{
  "n_layer": 11,
  "d_model": 128,
  "n_experts": 64,
  "experts_per_token": 2,
  "d_expert": 128,
  "d_shared_expert": 0,
  "activation": "swiglu",
  "moe_layers": [0, 1, 2, 3, 4, 5, 6, 7, 8, 9, 10],
  "router_score": "softmax",
  "normalize_top_k": false,
  "routed_scale": 14.0,
  "balance_loss": 0.00491,
  "balance_bias": false,
  "init_std_router": 0.0313,
  "lr_router": 0.00218,
  "n_head": 4,
  "n_kv_head": 1,
  "head_dim": 32,
  "vocab_size": 4096,
  "norm": "rmsnorm",
  "norm_place": "pre",
  "norm_eps": 1e-06,
  "positions": "rope",
  "rope_base": 10000.0,
  "rope_fraction": 1.0,
  "qk_norm": true,
  "attn_scale": 0.177,
  "tie_embeddings": false,
  "parallel_block": false,
  "init": "uniform",
  "init_std_qkv": 0.0453,
  "init_std_o": 0.0,
  "init_std_up": 0.0453,
  "init_std_down": 0.0,
  "optimizer": "soap_variant",
  "lr": 0.00716,
  "beta1": 0.95,
  "beta2": 0.99,
  "weight_decay": 0.014,
  "lr_head": 0.00941,
  "warmup_steps": 55,
  "schedule": "wsd",
  "decay_fraction": 0.788,
  "decay_shape": "linear",
  "final_lr_fraction": 0.1,
  "batch_tokens": 65536,
  "seq_len": 256,
  "doc_mask": true,
  "train_tokens": 563700000,
  "steps": 8602,
  "dataset": "wikipedia_en"
}
Below are experts of layer 2 (counted from 0) of a mixture-of-experts language model. Rows are named router (the router's row for the expert), gate (a neuron's input weights, with its number), up (a neuron's input weights, with its number) and show model dimensions 0-127. Each number is 500 + 25 x the weight over its row's rms, rounded and kept within 0 to 999. Numbers have three digits each.
Before each expert's rows: a language model's description of what the expert responds to. This comes from a sample of Wikipedia text that the model never trained on.

# expert 24
What it handles: First pieces of Latinate words, often right after an opening bracket, line break or heading, such as alth-ough, fac-ade, public-ations, un-incorporated.
router:494521519455484487510477513497507516481512516472500515499500484479440479524515450456495516463505484484508532473506531479515451501525478518527521507502478519449451503502499483494484528437519527480541494515524548552506471500493487473496451522504514510557518510502475484502498501487478469554525505521470522488517495534527479521493514476525476514555505477536489545508453505495489510537502
gate1:525530518502489475483520488513456548492528546487507480498527499498463469491471495477434530452478522524502499458503540501577488487500503490526499525492521526468486550491502495509488505459458516543516486520489522540476502506515504461527484511472512476462530506510526478479507502510513490512508490502493476517522473483478460546434489516455475476492517497509487528550513497508493535511496
up1:484549496441524486512490493461534502465497498499502514467497482497503473515481488478459519514513573491470486507535503509545481500479496489496500511513522531450498561486528543478467537527479511514518530522516539479516519492499518518517482515479540499457481491504496490456511478488477495507528493548519489550494486457497464504462473530460504479468512515544503502530525491504523543484523

# expert 44
What it handles: Past-tense verbs and participles in biography and history narration: was, had, were, inducted, sentenced, founded, released, led.
router:472477513523513500488531490528525437470506501536528499522487530507455525493454523541537528478489519469525506517486516481511480456501511486492469518490484455498533506491541488522481520519492509502467528486495502488534494522469546441503524511468515486466501493486522471501472468480516516512501507546519523465514456495500469468450506528505522509524451460512491548480470508535492454496505
gate0:521519470495524529478473483464520484527526529467516526511448539510495479527463499523513522461473484513502465498534466493466531487472522467500526492503446477481477486522481538495472477480554518488490557493527494484473522502452513485521489515547499522512520446501484498483511501481450536503464524502475494492503504548491541487480538486508505480519471477544497472498529510540491513474496
up0:521516488499549495494505461489518452483506516468512540476509525508457528445473509548476495496456530530532469484506472495507486519517463457478517502484490497497477510465482463497466517444523485453504503508534456508488472491487498496498514507511527526471530484471521537490534483482477582443471488535517503491509528527500531493490502473506500532507462515521526494478509485511493518477487

# expert 10
What it handles: Final suffix pieces completing nouns or participles, such as -ion, -ation, -ed, -or, -ist, e.g. description, Locomotion, cancelled, station.
router:505507525481485507498514498514529515526515423471498495523495484530525518524500547489494509535477451537462526525509539536510481505478542480538518504502532484499515495523482506482507509515464477521483533516479526451543456472510458484517476511480511475514486533456432471474484474516520503504539495482509503512466530476550506442516485469531513506485510493512493514458521509508481489492519
gate0:480516477491516539504458534529516452498508518494458516482519538531497503501504516468471515487485486503491488512575510451465500521540506478493514514530485459537475529483478473461507514543488499453484483547497508526482488543466526560479514478543434479482479507521491523461537492456487479487512490501487526501485505483478515485489513457535513494495510495488520506525517531474505496492512
up0:436527490515511525512510492502468509483520488472460496504500502499499522473511536512451470512459527526491448519495502457464506496517497471502487475526484512498476526477494471477511498503445494514446510482459531516532505543486493483506515484524520488494530485482512532539514518504531493463484489515459523504535504495514492435517502470527540475467467522492512517475499574494547469486490

# expert 22
What it handles: Pieces after capital R such as Red and Redwan, Cyrillic byte pieces, blank table cells, unit symbols like m and /, and dist-, ins-.
router:454489486540547494513527474483510448504461501480511509472481433535522511491537497488457529528494499525508485472505550490499474473510466529510523547479485500520498448453487495528527503526472489494478507481510537459526477527501477475483520503519535473497520463480461543526470512478479493501443493499514480490500498534549530486470508514493539523523521478501481489520497481492523520521502
gate1:519520455527513493498511469489511459456505533442517528504477493487476506543500475532515466509466546540499494490513491455523534483465467503479487493512563515525511472509495554506485523485498510455483509453500496472477501513525474523492484475458512493506515505492517518502531480478468533531489486491514499479497450498474522484448462486516522501478496535509440489560479497492470499504496
up1:543458528564463529491493515553521508538493486532507463477515481503490488487503520531507447478506505469538508498505476496487516508501528493476514499506510492456473539511500486510536472480501476455463445504514510513518521484519552541516514544542483484483536512489468475493480471505531513512527531528504477547510554460526513509535503511524516489521505502514505509480521491533533540494494

# expert 3
What it handles: Middle pieces of proper nouns and words, especially place and country names like Guel-ph, Canad-a, Portug-al, She-ph-ard.
router:538498518467465471502515512510496478506493531525518488517473536508523489457484527544508523540529543517491525532498510469514480486552514552479507497525460509454501522532562491505545463498498500470484530510485516482527469504516485536510483470526505542474518493527511479524478523529517492457508521473525482465526515529474450509539461465481493463447502492486487509510509490484497479493504
gate1:452468500479477490514516499454493480487510496505505510496512519521497459452496487550463486497542505503516511476497518540465479481482470505492494490481542464521484524489530540501480434520446488482490518540460538452491447462515492517523522486535494476511478527560472476505511522442521506488520532479507489487480529480482503483484476451518545486488529518509485497508505499493498518495516
up1:505477519490516491508506497488528530512521499523500499510531504544545497541475511552506495568468488495530532531483484494538483491538513479512511462506537475489540500487537492516497502533540503503503442530512525479523496529517462517483473469549479473490487468516465533494486486496471518459496508474526460524528483476495577532499479536497525511487469461497496509497460503510483527494512

# expert 43
What it handles: Sports and infobox nouns like team, season, record, Cup, coach, and headings such as Career information and Medal record, plus table pipes.
router:534530447527498536504511511464500508504529521474506534522542488512470516513500466468506520535509464531527487527529475446520507486496500494514489470490447485537524507510487503516487499494477521476494520501546521518520482510545512507497515529503515491429516526486509559502553537472435504472524488488516545489497506486524516492460514485499525503533470472485534519523524492475503536474488
gate0:531460480444512496509527500503468513470547488481505517534505483489532456465455488471533511513516486550484519491511432503461480506503510471503533521501505498517508486506490476528514456518488456481450518515477483525514528468524491444523505509537520523507486466486488513550491517483495516475513454531488511480506495495483511498475557486505512462436488513481483498500492501521468463488515
up0:448499478488495479537490458495513530522500498500521486463511483512530499488523541504535516489496521501494479511475501510468498482530447495464498477495526512509511492500522492492550464524524490443494541505467532533533527499476505499473534525501522530470507518511467539483490510502488544500492495503532526485542468467490502475465523522527515459517475483510519521535467545456480419477499

# expert 34
What it handles: Lone capital or single letters, especially v and V inside names like Évora and Vojvodina, plus initials, Roman numerals and species-name starts.
router:542532478472458547495521491499472525503523515494527491475446523479478456481468556495514485539515506535479486495510428519474510481524501519507523485467470537481520513523484479491472517500513492518530499505515491517517522507515547497495514477516503487539482502507537553547458494531499487521455484488477494502541494493474476471478512467487504513471523489481521433488465485465487510516487
gate0:505527455512494523494479521457507510493495491504488507511474522516451496528516524528465515448461460505502510494496472504503495509498473470512503481466507531543501482523486460540497528482502532440452458493452449464493490493494520502494512501491504510467471482484483528480480547463525498548508458537491485491504477493445485526515504539509546490487470525545516484473509491514502476464477
up0:455484513430508493532511468537493494497511487491521517468507544493481529491476494520466511472528522495487499497508487518445512421459474499491465481493489509498500484509524485502495538489474493480474481514498530479528480519505529502501470506528467499501514516544513476530504516571506529509475514457553471471509548522476524461480474481514518487485504551476503481534526538488504480506491

# expert 49
What it handles: Short mid-word pieces after stems like ch, dis, g, th, as in ch-u-o, chall-eng-ers and gu, rep, prov.
router:491487471475480479532492523534474507490469523549462541492471555523516489492491546485519537508482485460516502502537521499487499500533505504503500527489502492481472489505475444462482453459522454496483467523485452501488468479474498529505512473509477484479464499516461478467506507520508491529473536543476465489530535471494488527493516482532449502488500535547465516530479516498536497496507
gate0:495502516521489500475454500505491490507488563505486512513476491487545494483484483438521484478555499507431506461500459490484498497517475480533474477497473536460444515516487528463509450486537509458496538520499454482490491444490484555544523506506510530494491505536463500486490503516497525512475508537481507514500478526514518511478462521489537499501505499494519510459493500502455489509528
up0:491487539521545480484449496508477496491504550491487475478491511487487508480463476460511467473518513522486501473543462486468519524515477495488455491491533530513480508553462504497496450507551506484548513501493473439486517474497503568521438489476512541501516491512484489516491473502499506489480526518508491478536531490510505512528459501526499472496444535492508516499504507524466515464519

# expert 40
What it handles: Word-final pieces ending in -ce, -ate, -ine, -ance, -ence, -ity, e.g. Aerospace, place, vineyard, skyline, and nouns like name, role, service.
router:531488514478528506485521492525474545511546454467488520522498509483512509494460445537506541466503529489444507467473513470514524506516513499476497522511511494525507547506536488518557483531494537504503493509467505503480468531493522521496507509502528501529488540542452449493498460493494509462509508543535488494519420489489492478525498508496509468522526511517500524544523514464497502495511
gate0:485473530495485487517474513533523505521515486496521551506530564536515477525529500504500551473541495510492492462506505424522511469514511512477498475531483497551550492499512513498483515515469518464493502527486530470485493497453512533517512515489492543518479448517574463526480493483469504509511499496489482493491456505488526501494467526494506514512511466486578476503487506502498491485505
up0:502472514532516510491474495524510492520520512534463524494522546528475515515478520476467483460534476573504534544507480488526475488433528500520514537521445491526494490490545515525508514495482507506493494535554457460454463485492500526497490496511467491487492506500518497515490495477534512488521485530496481474514507520495509515536490562484511519487482477496536542494520500449480497462475

# expert 28
What it handles: Word stems and middle pieces after short onsets like st, h, bl, e.g. grass, encompassed, blown, and verb-nouns like support, attack, cross.
router:456454524527488506508486502536492507552487479522480505536510492548520515465521519545522510495538519487492465490467523511519488496533555449505490513501505465547481498495529486478457476500499519537499508517501457500476495507504479490505485485495485460488477510458477481446510492483530505461481551555504504499491524470523516534523495501549484488507474540519501536532469475498492509454471
gate0:462520462511507499499502518515543501453479511471505505521529549498479513498494474474525463443487470572527537438507516507519520503507518483554537450494498519501494518474518496533520467519474532530535515502515514519500476517458449512537489494517480518520514471502480525491522555482532510502524469523484515503466496496530514491482542505503468492484500511514536496514469485541500476503514
up0:530516502478487483483445459464513481498522488509504509489506517526526476480477500508478467509476507442458505525448506493516514542446454528477459511519495455505521496511494541480467509517499524512468485476504493486469517522495538480499465493492547495496505477517521517473496471530519482499499457481499505470498517463484484509527452539510486510525479504468513513466518485442564512468539

# expert 42
What it handles: Semicolons, pipes, colons and "and" dividing entries in infobox lists, tables and codes, plus field labels like Website: and Coordinates:.
router:486488466512522496541476497502496500462475475510467497477528488514465498552532491496498461492493521520497514514464471471516485504538496473497485475512521482526475465468466493500491525492506464468483480529523488541516497511523492534536456464494482501507533507521491495483514493454432475518482486541523489457509458529528524478430528477492519536493515523482480502441456506465500514491485
gate0:490521519456497521531498516550454519452465528518522501491545452515492474496515498481500459467422483550488469516508476485493474488486538491498465503514493492481526507485546540518492487492479472515485509496489497487520460509504507498549487505474524488518491491452511506451519459506504531511480495505489509475547511471472509495452464508507515501549539501479499508509499507448492471517462
up0:504539509457517459511534465522472500502485517457527486508500481509512532489561521460450519488445503481477504530480446481524515488480487498487493471522482457486524509474560495495452493481483497473520548472504469496536534501474556518519489533500495476482476476475482494487487466520491511499465466483495501455508491492500477506496515519520478507529509500511515501510471510461492474535439

# expert 11
What it handles: Opening parentheses and quotes, prefix pieces like per, inter, under, un, often mid-word as in tem-per-ature or Ex-per-ience.
router:469506460480519507476517552499483529485479452470509483492472501462497490508483454496491482503518505493496485476548501466454482528514515500477506510542526508490532491515486490516457468490521521485493492499531465516514526486488473528484430503467445466520508500490526494494500510522488487482511521485457507549447516499552458518529511483468499498477500490472567497504533519541511533533493
gate0:489497486491487482459524486483529498499523474517482494531529500502449474530460468502517502544481534518457521527510573496461465499484497530511533498498491506483519524502509517461511523531479475501464486562511488474524489521475462478513483498480485510462500528541529467516514511517483522508497542488468540512517514521565504492551477555484476481456490517458477498495515476492504499489500
up0:499487502498480479474521475510510517540476502543497513504480458498496533479499557528510499463497433477529466485479469478510509475467472541448497494471461487538471512467456505548534464552504493499522510483474517499525496484509529533460515479510550487534548519513498483523492515499516474474501454476495501501483472486506465517454509455504506520539516527483511492493499508492494480527473

# expert 16
What it handles: Nouns for music and entertainment works in album, song and film articles, e.g. album, film, tracks, Discography, Billboard, song, event.
router:470475521511530492527448510447469498516530494494504509500533505546474478508483494484467471465501464469493506475510502477489522509521496476515486542487513469537482460529479488509460499466476447492510541526493491528535467499519531496507469529460500520526493527476535511501509546502505494453524526503489482490506499488501532475529501499445492521475476520506509537434498449507514456460493
gate0:454448492478466488473497510521478494473515510534475480540497522486498497504520481509495505463486500512500539507481477513472463452469483519526499500535518495526486516533512521517513522470471520527451487571440486489458495520548490507516508528522532487487491467508509518521468532524504459488505525486463470516503470501514546523518494485502514476454514517516513517477470506555523460508460
up0:476494512468472512503514497497488494477532447498524475525495492486545484511524514514498523488487472470476565491485484501477473509513500490479499469476512512559481519529453490506488528475473480474472488560447502543493455473479489490500465548518537498521518537496493496505471501494524491451484528521462491501500502462525479497528460496521479472472507552535509529477469484501554481494505

# expert 23
What it handles: Word-internal or final pieces end, ard, ch, st, ing closing names and words, such as week-end, stand-ard, tou-ch-down, How-ard.
router:465480506549543496493495506471462499519480491481515506530491449468547513482489505470505541480526537477487488527480523478529528505465516470526513500529483519498505520497490481524484527481514526512493471484508516460510461527512501515536519492525527486489474454497524523514517519499512518449483534489457476471469551492482518529513502516465470471515463531433498482526488529517468470470455
gate0:486493501502462447490471473486489463516473467483478496487486465499521477458514552443460519504536506487466519490497510546464531469462515487484484499500507517503476461496490522520530517533445559496535471481537490509496478490528496499500478512493518501473506466526529464505501482477477573464487484528519504560518503513504473499478470467482491473474488493499520487484500494537472483482481
up0:479502454538504524505517462545535487451493509460521510512512538511531476449521504509507503511499496509502514503503482459483524490441518469500515459490469497471476513508513529535501503508483564531509507500489558483531505488501516505533441455484498464457525512514547451474527488532516492496531529497491509534477465517529482476465532486469475485499507482538506495482504520499527497507489

# expert 58
What it handles: Full stops ending sentences, often joined to the last word (s., y., ).) or closing quotes, plus abbreviation dots like v. in citations.
router:523494498482461480525517487463507446484542474516514527522477487481502504501531529515485461476491526489484548487518474518499466512496513464536490492498498523461526484486478470486482489491462507477537467520474470475523531499497482513594515500468514494508544505482522479530519495427471507515481550507488497525540467501527488479520503489489529516516502476513514489525517528496501432487488
gate0:502498462535490467510498496492504528490463552511514503480508505506519514477497490560479496510451502495456515516489509488491528516470501515509487489510475513469460482481483438501447511517468528498484497452513481509500460498523491462534484470473488481460501504489470479509554512428521526470521466491515516494499495472493496539513489430482493469488543481496454457502478480505485535513503
up0:529462498537513503493484474489513529512456529500480523472460505520516499479495508472518487510497490462464519486484526494524524524498529497511484491521484533486488508550500489508468529522481529518536473452541514507510512479507519463567501486479454501481475487495452454564499453511534488548508483481497501439493496447506477515497515488478516490524467446515476511491492506512534510512528

# expert 46
What it handles: First consonant letter of a lowercase word after the, a, and, of, most often b, e.g. branches, battle, box, face, sides.
router:488525498453505514507524504512492516465542481496482520460462498511453511474508499470469481493512489471523552445524465483516496467499519514496486460530523480481476469479515482500538506476468507520505524492512487482492502493518542510565501497531512561487515517508475538496539548449491496473496500541490488529492515514495537516486501487478523505488469496529498551459471533555475505526493
gate1:538507500508482558482500487455492515536510442496506485482524501522514465500495477518514505474493453526500492519473522525494506469478501523515491494495539475489472520467495488492517486494526476523505521584493498444484532529482490506565486505512519474474466529483527473470503522473487495453523502487467498508497553539527546526487537498507509510485489452477523459466512511520469496500512
up1:489528546489506521486503499498497486518493462519500493528518556511511515500526500507526551493524488501490474474505533540513524507540500514508538538471537526508513504490503519454497459508529512506486487559477472455497465496519507512553484534528456453448480526486522454472528532480513510493532492468463473505468549491501522495517546496508530518496495490491511504449461503508497474475510

# expert 35
What it handles: Possessive pronouns and markers his, her, its, their, 's, plus the and a after prepositions, and word-final ime, ive.
router:483487530489515482544494463495448483515506485445481512510544524470501531449462494539512523472509478480497462504467522542537457480540483505480526539511503469516516533517487472485496528488456471557524543510478520467447537508520521507507515528470478497503513520540531464479498470481502518495476495508507511509513507500481458471475497506461500516494527483516490523510498500523481475452513
gate1:496502502504515452421514531475434520507526498493451478469492530505521512468487527498511538524496512524461491520516566545512458475534493479518499528502530472524518498453497473455519513507532524503510488466503507492474493494488505496501531469446461474470489514489513508475504498447476511507554485524504532509514498523498464478494492494521492515528512531515532473457481518490498488504513
up1:474515460490485503459489499510511466511529505488477488455457502507515524487476537510538550489518466540496508499507547509485460489538538470493482501485512434546499503492505488460486517490519525495492481528504497527459541532507474505486533478486491455488529495513467524532523538479505534500496459489515508472488452513482482512511503484545500475517477510527501470444486540494493465494547

# expert 59
What it handles: Pieces er and t inside words, often after U or I, such as und-er, analy-t-ic, Num-er-ical, plus name starts like Ter, Ant.
router:525522499542495511447472482519506487490502474474516519528465472467498486505514524499531495502475480526527502475503532476485510528469494545510531503478514544495486560546504565492482511487500536527478502504469486514526476523491487546493463532477492567509458501487494482502482508518508476531512463487486478523483489533543513492498526529472543478540520481459495442473484520472504485504501
gate0:540480465514477546492480509502526536479514575503488515478464502483505510451487525500531503524463482477518537454474495507529496519484529463511516491531529495462474488466494523453488495526501497511528515546532466480503479502457529489511484506547497542524521508492536493460527479506463479496503479520458476469488497495497478475466512534487516482527485445535506485499515498533525464497505
up0:511514494486494473533460505521469497531480488517510486482492519467518441484520486492500532491552497492496474548472510479473481530550486536524502487483460472486551514519475499510457500504536482526478507535500509492500480485521457508469471477483527481504531509510458478537476531545505506494524485484493481515496506492513501450495498452483511527470555528511536509534483481495480429465518

# expert 29
What it handles: Verb stem pieces awaiting endings like -ed, -ing, -ation, such as represent, promot, assist, rep-ent-ance, ext-ent.
router:455526531534476490519488500538509521485481476522520508508530550481516526530496490478525506493443459539533488471501505488482554526456509528494486447505542481481502524456521491492509474501506550499498505486509500520488535503494506541505484461511478488477477548457495517449492446519531504522464556485505485448492505503519502480482503459537491504494476502478511501524474524518504519510519
gate1:505534491457491480502453472495512548516515469459503541489523502487474526533500538529462534467473494524477542474451507486472505498504492494464459443536502500503517469505502529470513499524467469435421473526484491506532526488494509487502493516478434486478523513524470503512472507532490515529495509484491516500507518504494496511532485526458493463481498529480489487501523495483519483510516
up1:510479491512501500501470512535483545472562507457480512486513492508472483464501478524485524522483529538478503518509524522510570499518503518497463470477477487517484473454492584519477526459542493540493498504473483473550523441490535523491502517519524516488525522509514478491515487507464531463469508504466487499519532510518481494505527506521495487488531477519532458520494540481517505485493

# expert 1
What it handles: Pipe separators in election and results tables, plus commas, periods, pronouns and name starts such as Jack, West, Texas.
router:526527441477515508526523487461503507516507502487521494478504489504452485531507496475511498512516477513509487514475467459446500490518453483474522511514525468484449469515477481532478552488481497470511515452514470552491486523521507500493522506546462493552538492506484521491518524538475456533500456483530474501512473529497509460500535471499507540522508498512509515436497518484526527513507
gate1:514450456494507514525511488470528462460509482471472527492520514526523477476549518515445489531466492461445492523520553465494478491494523484492536504486495483529496511511484505525491451498520495447476538473488506501486483502511470498567473463516500493509539495483537470506515526495474474515482509539468503540474532467479500514493456512498497538486487495523510473492492463498504471515528
up1:510511480518502506534461523457530480548482482513488498448478456494492501518507462521503518502466491503462475513478508530525534509483505554492508530474457510455530529481483462527452517453515518550513542506517546495490484485480489492515473483503518507492536495491528479505499501498472519501476474537533495491515496525472480481518450500484510523493450500514423486475510513545512496518511

# expert 18
What it handles: The piece ar inside or opening words and names, such as Th-ar-shika, Cl-ar-ence, Bar, Car, Har, plus Hung-ary and al-ph-a.
router:539507506493526504495473551508484511468476547498509470521465469476471487470488489501517523478493491476525476483513528528481467501512509524472539475529505543497462478488528543513539469471542510486452500515471462510511516515548467533480527501516484488524479520547535507505499491497517504516509522502514535484486467547514467522522532480461448514513516493491478484522482521502434490512543
gate1:497487473501529497543496460517495493520483515535509447495505457487502475518471484499468491460511475507491521503482536475559460509499484547552446483533488452497480526509483516488504488522508500502452486502447513447487508474554499481511506450481485507556515450474498512455497488486486498478494483494492511488492523471453479494507486500488522459531495478468509510483518495468491483478537
up1:497531486490469535468462501465499528480471494476497498499472544514510515519513522489516557521520532493507504473498492476463523464492500501462488487564507512491530521524519499541494532498480504500490497478514494516529515464417492499453446546506534515524485518506470515476512485508501507515463512495512523550496494503519559471518510487513494502479501517511537478564537522510508540522513

# expert 57
What it handles: Middle or final pieces of Latinate words like ex-tern-al, abs-ent-ee, inc-ident, -ment, -ient, -ential.
router:544486555511473477461461464521530533494521539495462497525520491485488514465463526484490441523520471484479536489506525484499487527508540481500515452530515483501513523473494468512486478484541528494486516487509465503517525494491512487506457493516513500474514487467527522486462453531502507487535532524510490464545537514507516558454480535499510476502477509467521477466522513473533504509513
gate1:489500508482478517518479484513498483494524494529528492495482457495482502524460459506510494491499460470533515445477537541508503509502474562519466473521508486511524484526451545516494514488513474526517478492521473547562540512524536517483507479513488489513490486485489499487561527501510492480525484497552501429509488498508501500465485556477519486528496521486462516446513499535517497483482
up1:478464486487487532497529474492488481496469528491455488496528525488512514488510472475538501546486526490529455450496521516477522466487489531453526498525490458502472519524475547472492469521493522525487514525497536500491451521483483509498533540544513484516500486514457515473510520512512520510556474484481516488527491539504505528463496469537524538459519485529477549482527526465479505523514

# expert 4
What it handles: Prepositions, mostly of, for, in, by, with, after a noun or participle and before a determiner, e.g. captain of the, due to.
router:466499506487470511489470519505482512445512462489499503466500524508503502480486467477515490510499497489499517500507480481467526516530494482522483512476512518507500492524509544479513511476465521540522516508524509473504528481482500477551507518520506498506565485531546500495508471456478535480481460520490534510509465526477525499497459512542467528502454462508470482485521465484517417529427
gate0:549538517535461528526486483464463481520532502451509515511555504485561471506528518495501514471471490526520474489509483514456488491465533516513515504529536509518528493527501501472445525478457531481486523482475441486504507505525453527511483487482500490511548485506481452517499497522478553463505511505514481500536495503500475485531531513492472508515529495535481476544489494508518509511484
up0:422471549460515486456507506496523492467504498507488474471488484518466525518456507533484491507526525482479539508530538500514548504494493477517498470456494463515471470485501481495526480511538499527499496477496542499468474509454502507459494481505517505484497513476515526518483519520520455555480500481492507499445483508506487504509453494502505508469452534447519523453530533513493514512507

# expert 9
What it handles: Main verbs and auxiliaries such as is, was, are, has, right after the subject, often in opening definitional sentences.
router:458481485533515489527500509510471454455480485518525493521450487482448479475514448479483541466498490483532503525453470508489469487492518521533498502472468535503479483506505526486488530485470492474503518490517491497531481504483528475509455481480514568494483494494479496527526489465521488490526455532530488529530507500488503458495503529519514549536479460547477532463505510528507472524503
gate0:475540552490472490479472501507507499522480499507496517510540465505519502455494518479483473525505479500544523479512507490521520519515518514532525513524541460522526484497513529520506524510517557459535451499464498523499475517522525486515441548475485486490521476475506475536550517471487503508518474459514492505543514500519518492544496539459495530533506508534480436496511507514533517525485
up0:495526480527526549494507512480486449493542489520492474451475489496514470509486468514516512534486535479521510483449523489497501486493473518531515503511480478513453455476489472469433517505500515475524504493471457490480486487486520542527510446487505481565503454505490486493466491447506513481487544507476533481549530515498475511494515493491510531482484515485508475477531481504508557507521

# expert 53
What it handles: Word pieces al, il, el, inal, ial in words and names like Batt-al-ion, grac-il-is, Colon-el, local, General.
router:509522506476492478484477497511464530489468498547467540535514547551529498476498513530494507507502487523484493474459523493509463545489509471492520453519479540495521525520481481499555466482500472475489527503493513470481471519533510520502493498456495473499461539515541509485469506502514504530488468501461511480498475482533491499526491547492538479473507534476453458490550454476486501519528
gate0:525511482498496482492470470476496493509537481487504507514446529513485531469479462461477494517470535497493492468513509536485502540502510490486473465515488512473511461515482499481523527487438487522454468547523505498540504495437454478472513485505507528504503479501529499541487533492488509504574477464471517556479499472498518504501544505486503511514517536527507535497492459465490461506493
up0:554496532488498494470473459461481546507540492560532522518522526496497530503480493511501525537503499504503473449491516493527473498485504520459473543538527504490498444497468531491481536496490513537472511500494505522473518469525493479488490473511432514496461507486497481503491499456481491483526520490550489476484505494468523518537521501529455489500500523497514539549496452537486482518505

# expert 13
What it handles: Word pieces after R, J or Miss, like Miss-iss-ippi, R-N-Ase and Rod-r-iguez, and verb stems such as det, conf, adv, res.
router:461514477476542502483525528520474463518510448493507471480494492501525474510529526504485445538522471522498494504477514537472494475470510505532523528453522496529534509507480510502510540495502479532492457476529538494516494530486511463510473521492556484485504519457467520526541529497527495476494493520479504457520539532536531535500499503493534490475535520526492529493474532454485521489459
gate0:493451501445490503523465514489498476542481525529501482482492464453519514480495511513465477448463492471517528512509528488481494468506480489539537468491478488507484458494480521510479506486508473508515485465459518539499523517509539530477461544505518508513551498471500497512469521475456494497512528506533519528512477545497489512506456479543473464465497499504494509488439453491513485518537
up0:515517514490523520504482516523451495485494500488508485486522507508466516487539523502547502511503478501501496518491471512523543513447520497466501506494521533431453498499507566522481481513520508519494534503515507475496497473471482470495492498516541507490491468547444465573550531443483476493475518498502472498479508473514440490486519467525516484528503482518475461513491485515494504488466

# expert 15
What it handles: Word pieces like im, am, ill, iz inside names and words (Oppenhe-im, Sim, h-ill-side), plus the conjunction and.
router:502504456470517527493475525505508509537504465470469494552467521506522481476526498458505515478522490517451502493486502505482555504510457469519512485544491534544510518494544509516511481470479510457533527486507474501457499482467507523505510521498555484514460494495552538517472488537524499513506514455465498470525506514476480522525500480485458458506526537482537493519463526479506517507529
gate0:493528517506509523491515481476481474497483492481517495471490513458463508469509476497465517557534531523473515487445545486507426520442523480496502473495486483554503455489487541485506470521517468465482526550549521480455496484482487503524527513508494510504523539514498537497456523514506534481498483494512518531474490469471484481476477497491486490463533503483465464489511514478491525488495
up0:471499539484492550492496475490492476491455518458529433498520498518530477534507465478466528482537552501462502516507487508519468455506447530457512511510527512473514468477475538482499541493487516494500502525516499490482498473518546497478478524532533506545509505449552485467508502503501509499479488515462504541527511509524524542498486492527495491465471515537476509486498482495479475480468

# expert 33
What it handles: Inner pieces of ordinary words after a consonant cluster start, such as pl-en-ary, fe-el-ings, for-g-otten, spok-en.
router:519496503475461459508465492514512484481450500505527504470505502499531514492521472521496494492525542464517481506507459485484472472470547493469500519529521471518512497470504495489501531544543524522470463497504511491515516493507499467496538517442461458464476478530499492489534538479533489445489516503504508485469510470526539533494498550488539466474522522466476506547497492513547515512536
gate0:494458510543476469539507569466472489511495471491491507487491499502547502451490509493505529498540466526535511498488522464461534490502464531487480504514536496498520506479514508452499506521498484529483509466472470527535492460522521489537521526482534484475525474513529493524530499457508508460494458507495542520503510466541520508499503472530498483511545520490469497516501437512474531533495
up0:488481490496485510530486475529507531496486521447478544547485479504504518476500537482512447510506475488476471513481487503543493527525487482515444469432450511545513484506508502459478534520457490514504524492494503484486468522483461510544518537480508465503507456452528527498484505455518466496488531490493493484519523487499480514464534477509529475499546473473482522487512473512504515527479

# expert 51
What it handles: Single-letter or onset pieces, mostly l, L, h, Bl, Gl, inside names like Bohus-l-av, Laid-l-er, Bow-l.
router:516526488512541513484528492497529538471466482549473504480485509530512533510469490538493538504493500537444471533480488544527518452500488466516494525519499544519470439513477489508481500489533446492505490481500511497478527518527523516476493532501541537510493535498526555492504549502516511539490453503497516466531527474485487486526510497488536492494506530480522467475517490490446484504509
gate0:487523512537463513539517486498540516510482507506462498488526495481525493518515465491468526505493473462439521502461529508520513509534532493502462534515513525517530524486488535496503497500512527516532540505529537490477457469506537534459454474496492490531477527480516495473487533491567538518507504484539538453518519504500482504456488469500482525502516463532525504534521487486518521463474
up0:502517476550487511547480499490511519504512522492474522536545528493498491506512480502440544542538477458512508500511524471515492478515525483512487526510536502545516527503494513519542481475517523530487550476519487473469475475493518477528523467469525465522473492502501506449528490451552508557476505507483511508545501517501519495481511465507511486503501478493513502524486480507487584488496

# expert 47
What it handles: Prepositions after verbs or nouns, mainly from, plus in, for, of, on, to, and the piece rom in trombone, syndrome.
router:481510497503480476533487484445530517434534472459456477519507503521540463505513474495538480521535503495481538501467475533457473510520476478486475518534510519485459497504539517516495514480514530478530508488518470511537469506517509487492492487512553494524510463490453526488482504499506497497482492466506490491546516504483538459490512521487498449500504487574487524450506524481500469514497
gate0:508519537468502546506515501461521481461529499528516496471482514505513458520495478506501488503501476439477514497526504509508492465532516525536500536492458512525499445573461529488501461485509525470566517503489501554516472500507503515514499515492442515503457472507471473501501500484509525525535463498490460508533481494505534503528540531489492472516488505513501514529463502518517455483511
up0:499479512505498489513496503485511495504499517540497485506441476492546502486501473511503491485510491486501523498533521454479483484519522551514467496503451501491445481544481537443476490477534556459534515546485485510495494542517478525508521522547455448502485478451502505510498448517492497524499472518489460521516489483481539478507516521490490495544508508513476474538474519516477477514456

# expert 54
What it handles: Final plural or derivational pieces such as -es, -s, -ers, -ities, -ments, as in imm-ers-ive, differ-ences, Independ-ents.
router:516480534484486483484493518545506444511465527500487480535518475460518480508513483520472459524516529465492512493499544461540472470497477478514532462493517491493520527505506455518500509537503517505516453485529499531489520474503475464506475496489540530491480494455439473531471464491495488488488486537533487499458493498519519487533501552483458533470457502533493504542497506476492470515519
gate0:535487488448517548458501503527509476431446553500481515530459529477516531497515544491496499485485509483504514499525540503544470480536506508517502504506524486499482501499516524435497549487448516505477484500490534524514480469540459480505491517514528532500502526514507495495507518484495502475498508468495493490464499500526479504506497520499515519500487464491496516565440489526442495514491
up0:477490483510506480511475524476472498503505485509516505506511471515484516555505451491477475537538518521491502503536471501465482514524499493483504464487484519466508493476483497562512480542575503514499569502543435504515492473482516490504518534537472466497540452496517503482496463433497525504498473533499489525510496488471499491450516534523505507537478516498504507486524544497517499493507